config.toml
n_layer = 10
d_model = 256
n_experts = 64
experts_per_token = 4
d_expert = 96
d_shared_expert = 128
activation = "swiglu"
moe_layers = [2, 3, 4, 5, 6, 7, 8, 9]
router_score = "sigmoid"
normalize_top_k = true
routed_scale = 2.5
balance_loss = 0.0049
balance_bias = false
shared_expert_gate = true
init_std_router = 0.00618
lr_router = 0.00182
n_head = 4
n_kv_head = 4
head_dim = 128
vocab_size = 8192
norm = "rmsnorm"
norm_place = "pre"
norm_eps = 1e-05
positions = "rope"
rope_base = 10000.0
rope_fraction = 0.5
qk_norm = false
attn_scale = 0.0884
tie_embeddings = false
parallel_block = false
init = "normal"
init_std_qkv = 0.0324
init_std_o = 0.0
init_std_up = 0.0324
init_std_down = 0.0
init_mimetic = 0.5
optimizer = "adamw"
lr = 0.00203
lr_mult_qkv = 0.5
beta1 = 0.95
beta2 = 0.99
lr_head = 0.0119
grad_clip = 1.0
warmup_steps = 523
schedule = "wsd"
decay_fraction = 0.897
decay_shape = "linear"
final_lr_fraction = 0.0
batch_tokens = 262144
seq_len = 512
doc_mask = true
train_tokens = 914400000
steps = 3489
dataset = "wikipedia_en"
Below are experts of layer 3 (counted from 0) of a mixture-of-experts language model. Rows are named router (the router's row for the expert), gate (a neuron's input weights, with its number), up (a neuron's input weights, with its number), down (a neuron's output weights, with its number) and show model dimensions 224-255. Each number is 50 + 10 x the weight over its row's rms, rounded and kept within 0 to 99.
Before each expert's rows: a language model's description of what the expert responds to. This comes from a sample of Wikipedia text that the model never trained on.

# expert 53
Description: On, at, months
router:63 69 38 48 64 45 55 38 55 58 53 60 37 56 72 65 52 53 38 50 59 58 50 44 60 40 59 41 42 51 35 36
gate0:54 59 56 51 47 41 41 38 49 44 72 58 32 55 45 54 44 51 47 44 47 61 64 60 50 47 49 55 54 44 49 38
up0:50 58 39 37 41 73 39 33 75 64 50 53 44 45 50 51 52 42 53 51 57 47 30 26 57 56 57 61 51 60 71 44
down0:50 47 46 58 39 51 53 51 50 50 50 59 56 32 33 55 52 51 59 46 56 62 43 48 35 45 60 41 52 57 61 42
gate1:65 62 71 55 51 25 63 49 51 49 44 55 46 41 51 48 57 47 62 42 61 39 67 53 58 57 59 50 47 48 39 46
up1:77 58 65 56 49 40 64 50 48 44 36 47 63 51 50 49 49 56 42 68 56 48 55 41 43 57 48 57 33 57 48 36
down1:33 47 45 73 46 53 53 53 53 22 38 66 34 53 62 59 67 55 44 41 45 60 47 51 56 40 44 49 58 55 49 49
gate2:39 43 48 57 45 60 59 71 54 49 54 31 56 49 61 65 55 49 53 54 66 45 47 37 51 56 37 47 38 47 53 48
up2:59 40 45 66 51 39 45 52 53 41 32 59 43 50 44 41 61 48 59 47 57 48 57 63 50 50 44 57 38 52 43 47
down2:65 57 64 71 60 48 52 31 45 50 49 60 52 55 43 48 56 67 48 46 40 51 35 54 71 66 32 49 52 63 52 54
gate3:50 50 54 47 56 61 69 62 44 46 46 46 61 40 49 63 45 55 47 36 58 35 75 35 63 56 43 51 66 65 47 48
up3:50 63 55 54 46 51 54 43 49 45 60 27 62 37 60 54 52 44 56 57 58 34 49 48 62 61 60 54 47 45 51 58
down3:44 45 56 27 40 56 62 71 58 49 43 52 43 48 46 38 49 57 39 36 48 58 39 50 54 51 51 43 54 38 60 64
gate4:64 51 47 35 47 55 41 51 43 60 51 52 42 51 52 66 47 68 53 50 42 48 61 62 60 43 56 56 21 29 35 58
up4:62 38 42 44 50 66 32 60 52 48 40 52 45 44 69 53 56 55 48 50 52 48 44 50 71 36 60 45 34 43 25 56
down4:53 61 60 72 63 43 49 27 38 40 50 55 55 50 45 55 46 54 59 51 40 42 46 50 43 36 32 48 47 52 73 51
gate5:53 40 62 47 49 66 52 55 51 33 52 31 51 49 42 57 48 45 64 53 60 70 54 43 52 45 62 45 59 36 64 48
up5:62 65 59 55 56 39 64 60 52 64 46 41 60 68 39 32 35 39 62 48 53 47 42 69 57 50 54 51 51 65 48 57
down5:66 48 45 46 60 48 45 35 50 54 42 65 66 49 61 39 41 67 46 61 37 58 59 30 51 45 47 46 40 33 30 29
gate6:45 47 35 61 48 46 61 56 32 65 51 65 46 37 44 48 49 61 33 40 68 51 39 59 55 60 33 47 41 66 46 57
up6:66 52 41 72 53 61 31 50 44 61 36 39 48 77 61 60 56 68 34 71 42 44 43 61 50 51 74 42 49 46 50 49
down6:55 47 58 55 31 50 39 55 68 44 51 56 48 75 49 30 24 64 51 33 64 59 50 50 59 38 64 45 57 67 43 55
gate7:51 47 49 52 48 67 58 62 54 69 39 59 35 58 42 51 64 50 45 57 53 51 34 48 27 58 44 51 44 49 38 40
up7:55 42 56 55 47 44 54 38 60 45 50 57 55 50 49 49 60 55 63 42 48 49 60 41 34 48 32 67 46 49 25 64
down7:34 12 47 61 57 55 47 65 54 41 45 55 50 34 49 69 46 42 47 48 56 69 27 51 52 52 51 35 60 57 31 46
gate8:68 53 48 41 49 48 49 47 58 66 55 53 47 47 28 44 54 41 62 43 46 67 58 42 91 44 63 49 63 73 45 46
up8:32 32 50 40 67 45 55 60 59 43 53 41 45 61 56 60 58 68 55 50 35 57 51 48 33 63 34 60 48 57 51 44
down8:54 59 52 30 56 44 61 57 46 44 43 43 38 48 51 55 41 46 61 54 40 39 63 32 56 51 44 59 33 57 43 59
gate9:47 44 46 45 39 47 55 57 47 68 59 52 66 31 58 61 46 67 45 39 60 60 67 67 62 60 48 63 42 36 47 48
up9:52 58 51 41 38 59 55 56 50 47 41 59 60 63 55 61 46 63 46 50 41 60 61 58 50 36 47 53 58 44 42 65
down9:54 53 34 53 33 56 52 46 50 74 42 52 54 52 55 40 59 60 66 40 55 54 55 57 50 33 41 51 50 56 22 52
gate10:52 53 53 42 51 52 47 54 62 30 48 53 48 45 59 47 50 76 46 33 42 51 42 45 54 47 53 52 48 66 44 66
up10:41 35 37 47 38 48 39 44 36 50 51 40 54 67 56 57 70 23 59 59 49 45 71 52 33 62 57 44 58 45 43 60
down10:69 46 41 66 47 51 66 59 42 51 57 50 41 39 63 59 35 44 70 53 56 33 44 43 33 53 38 40 56 41 47 48
gate11:59 75 40 58 56 52 54 33 46 54 65 43 34 45 47 46 63 41 59 44 45 52 48 53 67 54 72 60 50 62 33 44
up11:55 41 53 26 45 45 57 60 57 41 44 44 49 41 37 48 15 50 57 57 51 36 49 58 48 51 54 36 50 61 41 32
down11:36 59 53 46 47 44 63 41 67 31 47 40 53 56 37 44 32 57 58 63 55 54 63 64 44 55 50 39 69 63 64 49
gate12:45 41 52 27 54 52 53 39 58 48 59 49 30 29 56 50 50 31 50 43 47 53 58 53 53 43 66 35 38 29 31 48
up12:57 59 61 44 53 66 48 31 38 54 59 24 66 35 43 50 49 49 40 56 48 55 54 44 47 46 41 52 47 45 42 43
down12:48 68 57 41 48 52 28 49 64 63 36 29 33 40 48 59 57 48 60 54 56 50 44 54 46 49 24 44 42 44 54 56
gate13:53 64 65 49 41 66 58 36 65 44 56 41 57 46 47 71 57 68 53 44 43 45 47 31 56 49 54 65 43 47 36 56
up13:47 32 48 42 48 67 42 39 76 42 38 40 54 50 54 49 40 45 34 55 45 46 50 43 53 53 61 47 28 34 48 52
down13:46 41 49 59 28 54 43 52 53 59 64 36 72 53 65 46 50 57 51 41 57 45 43 47 34 59 39 60 41 66 71 51
gate14:64 47 53 62 51 45 45 43 61 52 45 59 55 49 40 65 47 37 59 68 73 47 51 33 37 50 67 55 42 46 40 40
up14:38 62 55 42 49 48 26 38 39 40 57 64 33 50 54 55 56 52 37 27 48 58 54 60 48 59 56 48 47 46 60 36
down14:58 45 46 53 59 63 31 61 67 52 58 60 59 66 55 49 49 55 35 29 42 58 62 61 48 53 58 44 39 67 44 43
gate15:59 49 45 59 55 69 61 61 54 32 41 45 46 49 55 60 48 59 42 63 41 39 55 50 61 50 67 51 39 37 42 34
up15:53 69 45 38 49 41 50 43 58 57 43 52 39 48 55 58 52 48 46 56 51 43 57 52 44 61 42 39 57 57 42 48
down15:29 73 43 33 61 69 62 40 66 49 57 43 60 38 73 48 47 61 56 46 54 53 41 51 50 52 50 57 39 45 55 68
gate16:48 50 59 37 57 49 66 67 52 45 51 52 43 32 61 57 40 62 51 54 67 67 51 30 53 45 55 58 50 56 48 50
up16:41 37 57 53 57 48 35 67 51 64 53 48 56 33 59 49 58 27 39 38 55 48 55 55 43 56 66 51 55 39 30 51
down16:60 52 64 51 58 44 37 61 36 46 46 34 50 55 50 55 56 39 36 32 43 50 44 50 59 56 51 45 37 61 41 52
gate17:56 54 37 53 47 60 57 34 39 53 52 42 50 59 56 73 64 42 47 51 55 59 53 51 60 39 47 44 31 58 35 39
up17:44 69 40 48 41 47 49 46 58 64 46 64 63 68 59 63 40 30 61 25 56 51 59 68 63 67 57 49 48 66 49 42
down17:54 38 52 52 41 66 56 53 56 64 45 58 51 37 53 38 38 35 47 48 52 57 44 51 61 42 44 44 69 51 40 48
gate18:63 62 39 56 54 36 52 43 50 64 52 57 45 53 55 54 75 42 48 54 53 49 49 54 73 46 46 42 45 36 42 29
up18:52 54 53 59 49 41 44 38 49 53 57 46 35 31 56 64 50 49 58 41 50 46 45 46 44 67 54 62 42 61 60 57
down18:61 46 30 56 64 33 36 51 37 49 56 54 44 37 60 47 53 44 50 40 51 50 50 52 45 63 59 47 40 48 30 49
gate19:59 44 39 38 55 42 79 22 63 46 44 37 48 51 60 75 42 46 60 65 52 53 39 50 45 53 50 28 57 49 35 35
up19:72 48 43 52 44 47 76 47 45 37 46 49 68 61 40 41 49 54 41 36 59 48 61 62 59 49 49 58 49 38 31 58
down19:48 55 55 55 36 42 59 55 38 47 40 61 53 54 61 34 56 60 58 32 39 49 46 54 44 65 43 29 47 44 64 67
gate20:43 40 55 45 53 47 58 50 38 48 50 53 42 42 38 47 54 60 58 52 46 54 40 58 48 67 28 48 56 54 56 59
up20:51 56 68 48 49 47 58 45 50 48 44 38 59 46 62 44 58 67 62 50 50 59 38 37 46 39 51 42 39 47 40 51
down20:41 58 67 56 48 42 50 36 37 63 43 44 42 69 65 66 59 66 54 35 48 49 69 50 36 47 47 52 45 46 43 59
gate21:85 56 54 59 52 49 43 46 53 52 53 48 62 68 54 42 44 44 68 34 56 43 72 52 72 49 48 48 32 64 37 42
up21:50 36 57 57 64 64 49 43 40 49 50 48 42 66 61 60 44 58 53 34 51 34 67 43 44 48 50 61 59 52 47 46
down21:60 59 51 60 42 55 34 44 25 52 60 51 41 44 53 36 64 36 48 41 44 58 40 57 59 62 41 42 59 54 41 48
gate22:61 50 47 63 43 40 37 57 60 49 50 36 53 53 49 59 44 67 35 56 64 47 44 54 38 40 50 61 59 28 64 41
up22:48 34 53 64 50 45 43 48 61 52 38 45 32 63 56 63 48 59 46 63 61 52 31 48 51 44 39 59 41 43 45 51
down22:50 57 53 45 47 49 59 57 49 47 58 75 58 54 38 57 43 52 34 56 39 51 33 41 60 26 52 37 45 42 60 46
gate23:72 51 52 55 60 50 44 39 39 56 65 53 58 53 49 62 27 49 51 45 45 55 57 44 60 46 44 50 45 65 41 62
up23:59 43 64 51 40 59 53 67 33 50 46 52 55 28 39 63 49 46 59 51 43 46 55 64 53 65 54 59 40 53 36 37
down23:50 39 60 55 75 45 39 61 51 53 29 35 36 41 52 50 56 43 47 53 54 51 40 51 40 38 54 40 44 56 50 53
gate24:57 72 51 47 58 58 55 52 55 47 48 61 39 50 64 41 63 64 42 46 61 48 40 57 62 63 65 37 34 67 41 56
up24:48 50 61 45 42 55 39 45 61 58 45 43 47 31 54 50 52 51 33 55 44 49 29 50 49 71 40 63 41 51 59 53
down24:48 49 46 69 50 53 65 43 61 59 46 57 41 43 74 49 52 59 41 52 35 61 45 44 42 54 52 58 55 51 49 55
gate25:53 36 57 39 57 53 45 38 45 35 49 47 61 45 43 50 73 60 57 59 54 37 52 44 53 68 48 72 49 21 50 43
up25:46 61 43 51 54 62 50 54 37 54 41 70 38 60 49 41 43 73 39 60 42 49 23 64 43 44 52 35 32 68 48 64
down25:57 45 49 31 72 44 50 57 47 60 46 67 52 58 52 36 52 58 62 52 72 51 55 77 56 57 42 65 45 51 32 52
gate26:53 65 32 58 47 49 65 47 48 47 60 75 45 50 46 49 48 38 31 61 57 50 42 38 39 37 61 47 39 49 51 51
up26:59 59 37 48 55 58 55 38 57 70 62 58 50 47 79 47 47 33 48 47 46 53 53 55 52 57 53 48 36 40 46 52
down26:45 55 36 68 55 43 52 23 33 69 46 56 37 47 53 47 49 52 37 38 51 58 63 44 47 45 61 63 49 51 53 61
gate27:58 56 42 42 36 38 45 66 54 33 52 48 40 48 54 73 51 49 39 57 54 60 57 48 34 55 75 47 41 40 57 35
up27:55 54 46 50 55 59 35 39 47 49 48 55 60 54 51 45 57 47 40 45 32 54 72 54 44 39 33 52 38 56 41 66
down27:49 50 50 47 52 44 42 44 56 55 53 43 64 50 42 64 66 41 60 34 49 39 55 62 41 55 57 55 45 50 47 45
gate28:58 48 51 46 53 48 47 58 49 39 48 50 66 45 61 47 45 71 47 38 58 57 27 48 58 53 68 45 43 78 61 56
up28:37 45 52 42 52 56 65 25 47 49 53 50 36 47 59 61 55 54 64 57 48 54 55 31 54 55 37 55 60 54 57 60
down28:36 45 38 51 67 52 49 54 60 50 45 48 60 55 36 59 56 52 45 42 51 44 46 58 52 65 43 57 60 73 55 46
gate29:36 49 61 37 51 37 50 44 51 64 43 60 43 54 41 55 59 42 43 52 47 53 57 52 44 47 42 35 46 38 36 47
up29:61 56 50 52 54 48 35 57 38 46 62 48 51 52 56 36 43 62 48 55 47 55 41 67 56 46 36 22 61 49 28 57
down29:52 68 51 60 48 47 57 13 59 36 57 44 49 57 74 66 22 63 56 64 60 48 43 46 63 44 42 49 49 52 44 59
gate30:56 35 34 49 58 41 35 45 48 58 50 74 36 67 67 66 46 59 34 58 56 43 54 33 57 63 54 47 49 55 42 60
up30:57 48 51 49 61 71 38 42 40 63 55 53 46 50 63 34 46 77 57 63 49 64 33 47 34 47 49 55 41 57 78 63
down30:55 47 33 36 48 42 59 29 49 44 48 47 42 53 61 57 42 60 58 51 65 40 63 63 49 36 52 49 30 22 47 63
gate31:69 65 46 56 69 38 62 46 61 45 57 49 57 70 55 60 58 42 53 56 47 37 47 43 49 42 33 50 41 25 47 52
up31:47 53 48 52 41 64 58 25 63 46 66 42 72 36 65 45 31 60 51 57 56 50 39 46 39 55 71 48 41 48 53 45
down31:64 32 55 39 66 58 45 57 67 66 47 52 58 57 69 69 56 62 53 45 47 61 56 45 42 36 51 37 49 37 51 52
gate32:50 56 45 47 61 37 64 44 52 41 44 64 46 61 62 62 37 69 60 36 60 34 43 56 37 52 40 37 44 40 42 59
up32:56 55 42 59 48 63 42 50 58 35 53 54 71 55 50 47 28 43 51 57 38 69 46 45 32 33 43 54 32 48 54 45
down32:45 47 62 48 51 58 46 57 32 52 52 52 40 59 58 60 68 51 66 49 58 54 45 37 42 45 58 68 49 49 40 43
gate33:46 57 52 49 35 51 50 57 67 61 42 63 40 43 39 42 56 45 63 38 69 46 49 46 61 56 51 50 61 68 62 53
up33:52 66 54 59 37 63 59 46 33 38 44 57 51 44 45 31 39 50 50 49 46 31 39 55 54 53 56 29 54 51 49 55
down33:55 43 62 52 57 47 61 56 53 66 63 38 39 58 51 51 52 53 53 47 52 50 32 57 54 45 39 35 47 48 39 40
gate34:43 49 46 50 56 52 59 52 36 48 56 57 40 39 71 40 60 40 39 56 52 41 53 47 60 52 28 51 46 45 43 44
up34:56 69 47 42 50 48 51 36 47 37 47 39 32 53 57 57 43 51 45 41 49 46 50 53 51 47 47 48 63 28 58 56
down34:44 58 56 71 73 46 48 46 73 52 56 59 59 41 58 51 44 48 37 64 49 50 44 52 41 64 49 44 57 43 54 44
gate35:42 53 50 56 47 37 65 66 37 62 58 64 60 47 60 55 50 43 37 50 64 49 45 58 61 48 37 36 39 61 57 63
up35:34 49 52 53 49 43 58 46 57 53 52 50 51 39 47 36 49 68 49 51 52 54 71 48 62 44 48 50 53 43 34 50
down35:59 36 52 48 50 44 39 53 48 54 37 42 40 40 57 55 28 51 54 35 53 59 56 36 32 39 39 35 52 42 39 65
gate36:53 54 56 40 58 29 41 44 55 51 44 42 45 40 26 46 33 45 63 52 55 50 26 52 60 46 68 57 62 27 56 45
up36:56 44 62 42 54 51 53 28 55 47 66 54 48 43 67 61 59 69 49 47 62 44 40 43 46 60 38 66 49 41 77 55
down36:46 58 45 70 39 30 67 63 42 66 49 36 55 52 52 45 69 48 55 49 40 59 34 41 43 39 57 50 41 56 53 62
gate37:53 53 33 70 46 65 44 46 47 68 48 52 49 58 51 41 58 58 66 49 51 53 34 37 36 60 54 47 33 59 61 57
up37:53 41 47 43 51 39 36 51 47 37 50 49 62 38 38 51 40 49 53 49 60 56 36 55 37 69 54 57 39 56 51 75
down37:61 33 47 38 58 49 68 44 62 51 68 53 43 40 57 45 59 57 58 51 39 46 57 52 40 68 35 47 53 39 43 40
gate38:49 42 36 53 41 53 48 48 50 39 55 49 49 33 59 46 38 41 54 43 59 53 54 32 63 43 45 57 48 13 50 57
up38:38 43 58 35 42 52 38 48 49 42 61 47 50 42 62 67 73 39 46 40 42 49 51 63 45 66 46 54 46 58 39 49
down38:47 52 55 56 51 51 45 49 69 50 39 61 36 41 34 43 44 56 51 32 51 57 63 46 48 19 57 56 54 49 53 46
gate39:51 39 57 21 51 47 38 48 48 54 29 59 65 58 32 69 44 62 49 44 29 45 47 44 59 47 41 30 57 47 55 42
up39:37 57 42 39 54 66 52 55 67 45 39 52 46 59 51 42 55 67 49 77 49 56 41 34 29 44 68 38 48 41 60 50
down39:43 68 69 41 48 55 53 54 62 33 42 54 69 56 50 63 60 47 80 39 67 53 51 51 49 46 55 36 47 65 61 43
gate40:35 62 33 65 54 20 52 40 49 39 42 57 54 43 45 52 71 43 54 72 53 48 44 39 39 57 55 63 63 58 57 39
up40:63 58 54 52 47 57 45 39 49 59 50 72 52 51 39 54 68 65 46 48 42 53 47 59 61 68 57 53 56 43 41 45
down40:39 42 55 45 52 48 58 48 41 35 72 47 46 61 52 50 57 50 51 52 59 48 62 51 47 48 52 66 55 62 55 69
gate41:48 33 73 48 57 46 56 67 49 51 63 43 56 28 60 36 63 59 50 43 59 44 37 44 50 72 45 51 43 50 58 57
up41:43 72 47 49 45 51 46 62 48 28 48 55 46 45 36 39 42 57 47 43 40 54 67 58 48 47 54 40 35 47 53 54
down41:44 31 43 72 58 35 59 59 46 43 39 63 53 55 54 51 43 66 42 56 56 45 56 52 43 48 42 48 39 46 37 51
gate42:51 58 54 35 64 53 73 64 21 54 29 54 36 63 76 70 45 52 51 40 40 49 61 58 56 62 51 56 42 43 51 58
up42:44 51 45 29 52 51 48 43 48 42 59 48 48 59 50 37 48 53 57 52 49 67 56 62 61 43 51 49 40 44 30 53
down42:55 63 67 39 54 50 55 60 38 50 44 57 40 44 47 50 41 48 49 51 55 44 33 58 62 55 45 66 49 58 38 65
gate43:67 65 54 43 54 63 60 34 39 63 49 66 40 62 57 49 56 59 46 47 57 53 54 64 49 28 67 56 42 29 45 32
up43:49 41 43 51 55 41 42 51 47 39 40 40 58 47 32 62 42 45 54 55 39 54 38 48 38 48 28 43 66 51 67 51
down43:37 39 46 36 65 45 33 45 51 47 42 53 51 45 39 56 43 51 48 43 57 55 57 57 54 64 70 50 70 46 53 43
gate44:50 43 25 75 46 48 41 40 47 60 55 61 35 57 47 49 57 48 48 61 55 59 59 53 33 55 48 69 54 58 74 59
up44:51 65 46 50 48 54 56 52 36 54 36 45 58 73 54 46 43 41 69 46 49 59 63 54 62 64 74 37 51 61 70 43
down44:43 50 47 57 58 44 39 52 63 31 45 43 64 38 60 55 47 59 64 43 70 31 39 66 45 48 67 58 60 45 39 54
gate45:49 44 60 30 38 49 43 22 67 49 52 44 54 62 79 70 48 33 58 57 33 53 49 66 58 50 45 42 49 45 49 45
up45:44 27 41 48 49 49 45 60 52 52 41 50 56 54 55 48 43 57 68 55 48 36 46 54 44 37 41 42 65 67 54 56
down45:47 39 50 51 52 51 49 58 40 49 54 45 45 57 51 45 64 29 46 43 58 61 49 32 38 58 62 50 37 50 48 51
gate46:46 37 55 42 57 56 64 53 49 57 51 36 58 43 52 60 54 47 37 59 60 43 54 38 41 62 44 58 42 19 66 51
up46:54 49 58 54 54 48 43 67 51 64 47 50 58 61 48 46 61 29 57 43 51 61 54 29 63 34 38 47 51 55 67 43
down46:52 53 65 39 48 57 39 55 43 49 50 53 47 61 47 38 54 37 50 68 30 23 45 65 37 55 55 36 49 55 60 42
gate47:69 47 62 38 50 49 46 52 44 45 37 80 34 45 52 41 49 26 70 36 79 49 47 60 34 33 48 58 57 40 47 66
up47:61 40 41 40 51 58 47 68 45 40 41 37 73 67 44 40 32 58 42 47 50 47 38 61 28 59 53 52 59 49 46 65
down47:44 50 63 47 40 26 63 48 34 30 54 55 59 43 83 42 50 52 53 44 42 43 61 56 33 41 52 40 45 56 45 37
gate48:66 47 38 48 53 51 36 24 52 55 58 58 40 46 56 68 48 36 48 37 62 51 59 48 49 53 63 52 46 49 26 45
up48:53 63 50 54 48 44 57 67 43 72 50 51 54 48 39 31 56 27 50 66 46 50 47 42 31 57 41 47 41 43 60 42
down48:57 45 52 48 36 55 51 52 49 47 51 57 35 44 38 36 54 14 30 48 41 56 42 60 41 58 44 49 63 57 51 69
gate49:55 43 33 34 42 36 49 55 41 36 38 41 75 48 44 46 41 37 68 69 50 57 51 56 57 46 49 53 61 37 46 70
up49:48 38 57 30 44 48 58 60 71 41 30 37 61 51 55 50 68 43 42 38 39 60 54 42 40 35 50 53 49 36 61 52
down49:58 37 56 45 52 46 40 50 62 42 63 47 36 31 31 53 46 55 53 47 56 47 37 43 61 48 34 42 33 68 53 29
gate50:51 55 52 48 51 49 53 40 54 80 52 44 53 52 63 55 67 44 45 43 47 29 44 57 60 67 55 43 42 49 34 58
up50:58 62 28 47 49 46 68 29 48 60 56 58 63 79 56 55 56 39 41 37 45 48 69 57 66 62 44 24 56 51 68 48
down50:35 37 54 54 68 56 47 51 41 43 41 54 58 54 54 45 31 59 59 38 44 50 54 47 59 78 53 49 42 56 59 57
gate51:46 49 50 36 69 62 38 41 66 43 44 58 41 44 48 52 49 47 52 41 43 55 35 43 56 25 45 36 55 44 57 57
up51:61 46 53 44 57 56 61 26 47 39 50 65 42 69 37 68 62 59 34 53 47 32 56 66 51 45 65 53 41 61 31 59
down51:28 52 39 48 54 37 50 57 56 68 70 39 52 48 33 42 62 36 52 39 38 50 47 41 46 53 62 58 52 38 57 64
gate52:52 55 51 32 67 60 68 56 33 50 35 54 59 54 32 37 41 75 49 55 58 52 53 45 53 53 34 45 49 34 56 64
up52:49 34 36 41 51 47 50 51 59 40 51 47 52 39 59 70 66 39 39 47 40 63 46 57 46 48 56 66 62 56 64 43
down52:46 41 43 32 43 49 51 51 54 42 69 38 43 50 52 38 51 55 44 40 57 57 44 45 57 41 45 29 49 58 50 36
gate53:76 32 44 50 64 51 56 46 47 50 44 66 49 51 48 44 57 49 53 52 73 60 60 44 64 36 59 46 61 28 47 49
up53:45 47 57 60 52 34 48 49 45 56 45 49 54 57 51 40 51 56 39 57 51 46 40 41 72 49 75 35 70 57 54 47
down53:42 53 58 42 36 40 47 53 56 61 33 39 46 64 46 42 47 51 48 77 50 44 41 68 43 55 48 52 48 70 52 52
gate54:53 60 43 75 50 43 65 48 43 57 40 47 37 60 55 75 43 50 46 52 49 37 56 43 49 58 42 57 37 36 31 37
up54:56 69 42 58 41 60 38 61 44 62 45 58 51 34 34 55 68 51 40 59 68 47 47 44 59 54 54 37 31 48 52 44
down54:58 55 45 39 65 66 65 47 41 55 52 42 64 52 70 52 56 56 49 39 53 37 36 35 45 59 56 52 50 47 55 51
gate55:46 28 53 70 54 42 22 50 50 56 48 44 52 54 61 58 39 48 50 31 37 51 73 49 40 43 50 53 53 35 34 40
up55:46 55 51 47 45 33 52 51 55 59 48 39 51 41 53 48 38 45 51 51 35 58 58 51 70 51 59 52 38 44 38 39
down55:40 55 36 41 31 62 62 54 39 59 50 41 58 48 55 59 51 39 62 70 43 49 51 52 55 37 44 56 39 55 40 66
gate56:49 44 36 65 50 45 49 44 53 48 55 57 40 48 69 66 46 44 51 46 50 55 29 50 58 59 54 53 42 62 44 64
up56:33 43 64 58 48 33 51 57 44 72 67 45 47 69 43 65 32 45 52 53 58 46 45 56 55 48 37 70 54 53 51 57
down56:53 44 45 42 69 57 35 46 52 35 49 44 36 30 49 54 69 56 44 51 56 43 67 39 47 38 53 40 64 33 66 47
gate57:58 42 40 45 41 36 26 56 57 58 61 45 48 54 54 71 64 57 61 52 45 58 55 36 52 37 48 60 37 62 43 55
up57:72 66 45 55 41 39 47 43 48 60 58 60 53 54 38 66 54 65 47 37 43 59 59 36 44 38 49 54 32 27 27 42
down57:52 57 48 65 49 43 55 35 45 72 64 50 53 56 50 52 52 67 62 60 47 58 50 40 51 35 42 55 51 39 64 59
gate58:63 34 45 47 55 51 57 32 53 80 45 56 39 61 64 50 25 42 55 45 58 50 40 53 55 35 80 53 44 68 37 45
up58:55 65 46 49 37 46 36 27 50 46 42 40 56 54 52 50 42 58 38 47 49 54 66 37 73 44 42 58 47 40 35 46
down58:32 56 53 44 70 62 57 46 47 64 55 55 41 41 44 58 50 57 40 30 66 50 55 69 52 53 57 57 49 46 52 56
gate59:54 43 55 67 58 54 45 43 49 50 62 64 33 51 44 48 48 38 61 30 50 39 77 56 42 27 49 62 40 48 45 41
up59:45 46 38 45 60 36 36 73 50 32 66 51 52 53 46 65 66 28 49 43 49 60 70 53 65 49 67 43 77 54 57 45
down59:67 50 53 48 52 36 48 44 53 47 63 37 60 58 48 51 53 50 59 43 55 53 54 53 54 45 53 49 54 43 39 57
gate60:56 31 70 59 49 53 59 46 41 65 45 61 52 61 68 43 54 43 51 39 56 48 41 51 55 54 67 67 43 59 34 59
up60:51 53 37 44 51 54 54 32 50 44 47 69 45 21 44 61 53 51 61 47 66 37 44 44 57 60 53 50 70 67 62 58
down60:65 56 38 41 35 49 54 57 49 61 59 41 29 55 40 46 40 28 39 61 51 49 49 47 28 69 36 27 48 39 44 43
gate61:44 56 42 74 49 38 48 42 66 38 42 47 50 44 55 61 49 64 66 51 49 49 43 45 41 48 55 43 53 53 50 44
up61:46 38 43 45 46 45 28 55 48 61 62 41 58 54 51 53 64 60 27 45 41 60 46 73 42 36 47 61 57 52 41 39
down61:41 53 71 59 38 52 34 43 48 49 51 53 72 40 41 60 49 39 51 37 30 60 43 59 53 47 72 56 44 73 48 58
gate62:41 47 37 55 50 46 65 39 38 62 40 48 33 55 45 59 43 46 47 55 44 59 43 66 31 55 48 47 41 43 54 33
up62:49 61 62 58 48 56 43 46 57 39 50 32 60 49 60 35 58 60 48 62 40 58 54 45 54 63 53 49 32 48 48 51
down62:67 48 50 39 48 58 51 40 37 37 42 46 44 55 44 40 54 44 51 47 47 55 51 47 48 29 39 43 59 52 42 65
gate63:50 37 43 47 52 47 59 61 49 31 53 61 33 31 42 51 58 40 57 35 44 61 63 39 36 48 50 54 41 47 30 44
up63:51 48 52 57 52 27 35 58 59 44 67 37 57 51 37 66 51 51 54 50 38 53 54 22 51 43 36 45 47 48 53 58
down63:66 49 74 41 61 56 52 43 48 41 47 45 32 61 48 47 46 61 44 47 64 44 57 45 50 34 32 53 48 41 40 52
gate64:62 64 55 52 53 41 63 53 50 58 48 55 41 71 50 57 49 43 39 55 54 56 45 52 58 51 51 68 32 46 35 36
up64:53 48 41 53 45 52 54 47 58 54 48 52 34 44 69 49 59 35 38 46 30 59 60 50 64 50 67 59 51 36 53 25
down64:54 39 46 60 50 46 52 49 39 48 47 48 54 59 62 71 54 52 46 43 40 47 35 38 49 44 32 62 53 59 64 50
gate65:67 59 62 48 63 56 45 34 57 52 64 55 42 39 55 48 52 47 62 46 54 53 49 38 61 46 62 53 36 61 44 53
up65:51 50 48 65 59 60 61 56 48 56 45 50 60 56 69 48 37 58 35 65 53 49 68 53 58 48 74 46 53 59 54 50
down65:49 42 61 53 54 50 36 37 39 46 63 60 56 40 41 45 42 46 44 48 27 42 46 61 49 49 40 50 48 45 74 42